Weights of a small mixture-of-experts language model, trained from scratch on English Wikipedia: width 192.
Below are experts of layer 5 (counted from 0) of a mixture-of-experts language model. Rows are named router (the router's row for the expert), up (a neuron's input weights, with its number) and show model dimensions 0-191. Each number is 500 + 50 x the weight over its row's rms, rounded and kept within 0 to 999. Numbers have three digits each.
Before each expert's rows: a language model's description of what the expert responds to. This comes from a sample of Wikipedia text that the model never trained on.

# expert 7
What it handles: List and table markers. Line-initial hyphens of infobox and list lines, and pipes between table cells, plus possessives his, their, her and "the".
router:499550439532521588516554471566477556512429507552549510405513414514575568516457514533463509497488517465467436447554509477470559437437498507490418360508468592518517542537603548555428593587476440480543528568465540483505553496526431494588526541403445589469483430501530542558574417478433466589526476522474504474501510511497520560459384557343522493560471523535504533495515483472555507546553496499528480578457490474574475456569501524545470479466459455496555519514452520539503520519395472492464496429594444401586559512498525508460515525572446436536441593562505531471505585402507444451
up0:441428496439463431511438524419535557582502604539558514529584562578494451628423474510477388492539507516522591474539510474530466591571541537459487440506471580496519509474536435504514550632478518484514471513465416502440543495501440459483506543468461463514636516448545506542560470517565433500465529525481541527573507519545560470455426514506481462509509440408571539438498550541525556488457488494598539484484598512480575390510460462539525545496560525477504399538422541582464507435561488400513517492504483588523492378446534552451575550427463523490563495454469473473508564553472444440

# expert 13
What it handles: Table cell starts. Spaces and first tokens opening table cells or list items, mostly century pieces like 193, 201 and single digits in dates and stats.
router:492531460512584550526477439548530483464439535555529523495473477489586499576512564526504500469534494479504416487502544423461491467452531492503464390494488535588539535494591534555471519565479449484519518564390504512436577440555331513504622485467451539455556481449436531539557408527467505485493493507497540439503481473487445532506469556424528529533518523579548483521552448491536543480556435476531457548502517476599447452532479576564490503551477477479510565475517596516505512457413437536385514398577411409539533482445527491438533522615506464485423543542469594510551602425565524379
up3:476520462468605519551453471495507473510503442556389564554501557383606506600492439471496453487420467536518525457488536507456514565548586519577477482411564563581453411586571515387580506485494572500565466440552446487553506514639527443467505490579586480478499536475574478507471470423481536503525507513529495478473499527513483470554526400502506471610442497397616557489551493491413526511477494527454474439496421440411466475560459526529501554515499532477472483471512519564541521530507563509469451494458537520557562521467463416474427375549463510532552440502539547514432470473483483618

# expert 21
What it handles: Digits in numbers. Number digits and digit pieces in scores, years, statistics and table cells, such as 1–1 draw, 1984, 100.00, 350-5 meters.
router:485533422529550549519502432538545492481439532562491532483478454456554531594451550497506510473531472480507453497481547407456499483454567462525494372470455529546540549523604505586491535565480451489529520559415502522446532445549318514508617503463446552483544488465461546542569426548455526528497498519489537444508473495468434528521465537426534529573501539574551490506563440454535524508558446465552454561484518466569453452500463559541488507554464479495519563484533590488506540480409441507398487411601389424541552468431534476411530532579503469489428551559453572505561592423526496378
up2:567557477520454462454509546468445556531511515474396577526521486495655431505533486378575543569407478508490470443584547494494519615521523520474540408466443566552570596568499462575472457442598475552557559463552488596491459460417455523511574510543385509520434507463499417508477497503458468510497520410515516491533506529505543530514444517552530508509585463399543472490457544505461527524523430507506570511512475526337573509419426492563524470527508453503437464442463583470496544518526478407431508435419537504449542516517512509495462514433553556479464525517433462555544485570561561484

# expert 17
What it handles: Mid-table pipes, group nouns. Pipes between table cells in score or number rows, organisation nouns like Party, League, Army, Division, and word-final suffixes like -ot, -eration.
router:492516524461481526460486469594528466423513498448539547504586501533457567487441420491567490440538467500485527452503512469460506579485559449527568519453516551445488535562509486464503469467569438573398563531592558543501541568363544513467535480486558571457480504509486476462498463531509460458451630528534545485526484577627552538456453461475502411420486578417408497523452462529545586546504392397564561557496489399450434494505511525541490520494490508549419503556407416505523537578552551602476492475430526412498544534517438614437560494453472553420521471516488551472550482540512456539
up2:595456578496462563522432524489506518554516519445518474535501460433480453562497530487600450466480461447537514530536561517462445499445497383466519528556563526414552536513446488515532451451486546450417578472450520478542529430550632488463477499439567553496532574527460465483479476485522465581546620477484500576393512538531511532556476361503492528414508498444595517483478568455536485503492479465459467656488522435493505579383445588521522543499491516505436447510447508454446541472537472458504458550462525465498549560556526427449514437511579406506483487456540577445381484502584432568

# expert 8
What it handles: Space before numbers. Bare space tokens before numbers in dates, scores and tables, plus year pieces 201, 200 and symbols £, +, $.
router:478507503473530489484497498573569488431443504523463530483458498538609564520520592558510459549521449479477419477527542418434566474428479490592454462489473614508434539523547563481505539601530478505486559532426485453507567496582425553506558531425488535430473487506518529545551504528450442511500506553528544438473491509513426565520454538416499438487529499557511479539521436513516495495537451526531453552471480485604451431550552530517438493468503456509556560497503497533504474507439405509456541456545432357555516479516501435507500524604588449563336599566492671513535545443549551394
up2:561493593492410470502474547625503560558490428489443468546442549441587503527504520486528433482564416576478460497472467516524619505485537483469577537501446438480463407587526526470509657527470458463454521441511505538557471487474517475521615402471532507592563478408548506444480553562615478616457404504473453605469536461569567520497426520509561437536456471478457567451507463481440524421444489498490442507512529548509549541520495512544489517495408492545500558463537535497432371517557516510492573516545511482463584502525458486486625466542493499466497506461491496493492424460445471574

# expert 32
What it handles: Names in lists. Proper names and place or country words starting a list or table cell, such as Jones, Pakistan, Vermont, David.
router:492522439520572574559484414537530493469459520548522511485471454465568514583491552523517512481514500478496412490503533426458503463453561487489479382476467514578561531501594516562468525569458455482541523580402502499423563422543331511516625480475446552457553496456423534542551417530453519490493497509495525451497467494488456516492468570423538538555517527572535483516555461479542559504545440467534461550497523480596457435522483557566492504536476473477515562480511594491494523475418452516390517391598408422547521499415548486427522529587498465477410545556438574522556579434548507393
up0:524413480492494499461510397597458386403558546498569477621497534520522534528414460540534510411434491462503515578456476502436603495539533531528548617478556526478580521590454502448543463518506594446457488476496446522516516469407468471494492441444480525566520422504543500451481521529511511455464498455564510497471549522564523524470544555582585532529518620463570467554409534525449450541544376435485570380457522486561556469550464457530531453440578422504508528554498538533465542525443530458404419566455419534474518477488468501477547505547504524529543527485579487479455423504389497520

# expert 5
What it handles: List and section breaks. Line-start list dashes, table pipes at row starts, paragraph-ending periods before headings, and hyphen pieces inside compounds like high-power or dates.
router:412542466463464470491509465526447475522556468533495564443526440437481544505470460529430559512489596576482491433535510486515546470490470471449419406544434559317531488513504554489411538513455479607504503525515502515506568601473549465527556515447493504424531442554500515535413502391474506578545402566507421522514567517486601523420466589403498522549441484522532597568518490540582464424525540434544497474439507536544457458504507535609511560549512439490502480598402532482537533538408536577504421535494484476540513522535487511494484489456533530540460528455537466521473523443363450566
up0:530493556447506395498493415536451457551509449500474535459470498510486439590467424428569404541527533434505507501477507570506511545438376510463529455503497527412564456497366496483509560580483529563474599460514534566557514515455541422509488534519484475431487599431419466464517469521476542543470453516547491457477599427443587521517478428456478590524489488496559448526495508396416464520445504403598563479513496536474545470495582497549542451539554522403439517536402421458558500524463551516587500434468506510452496529524558472588509537593548555555531456534562421556524519477525597521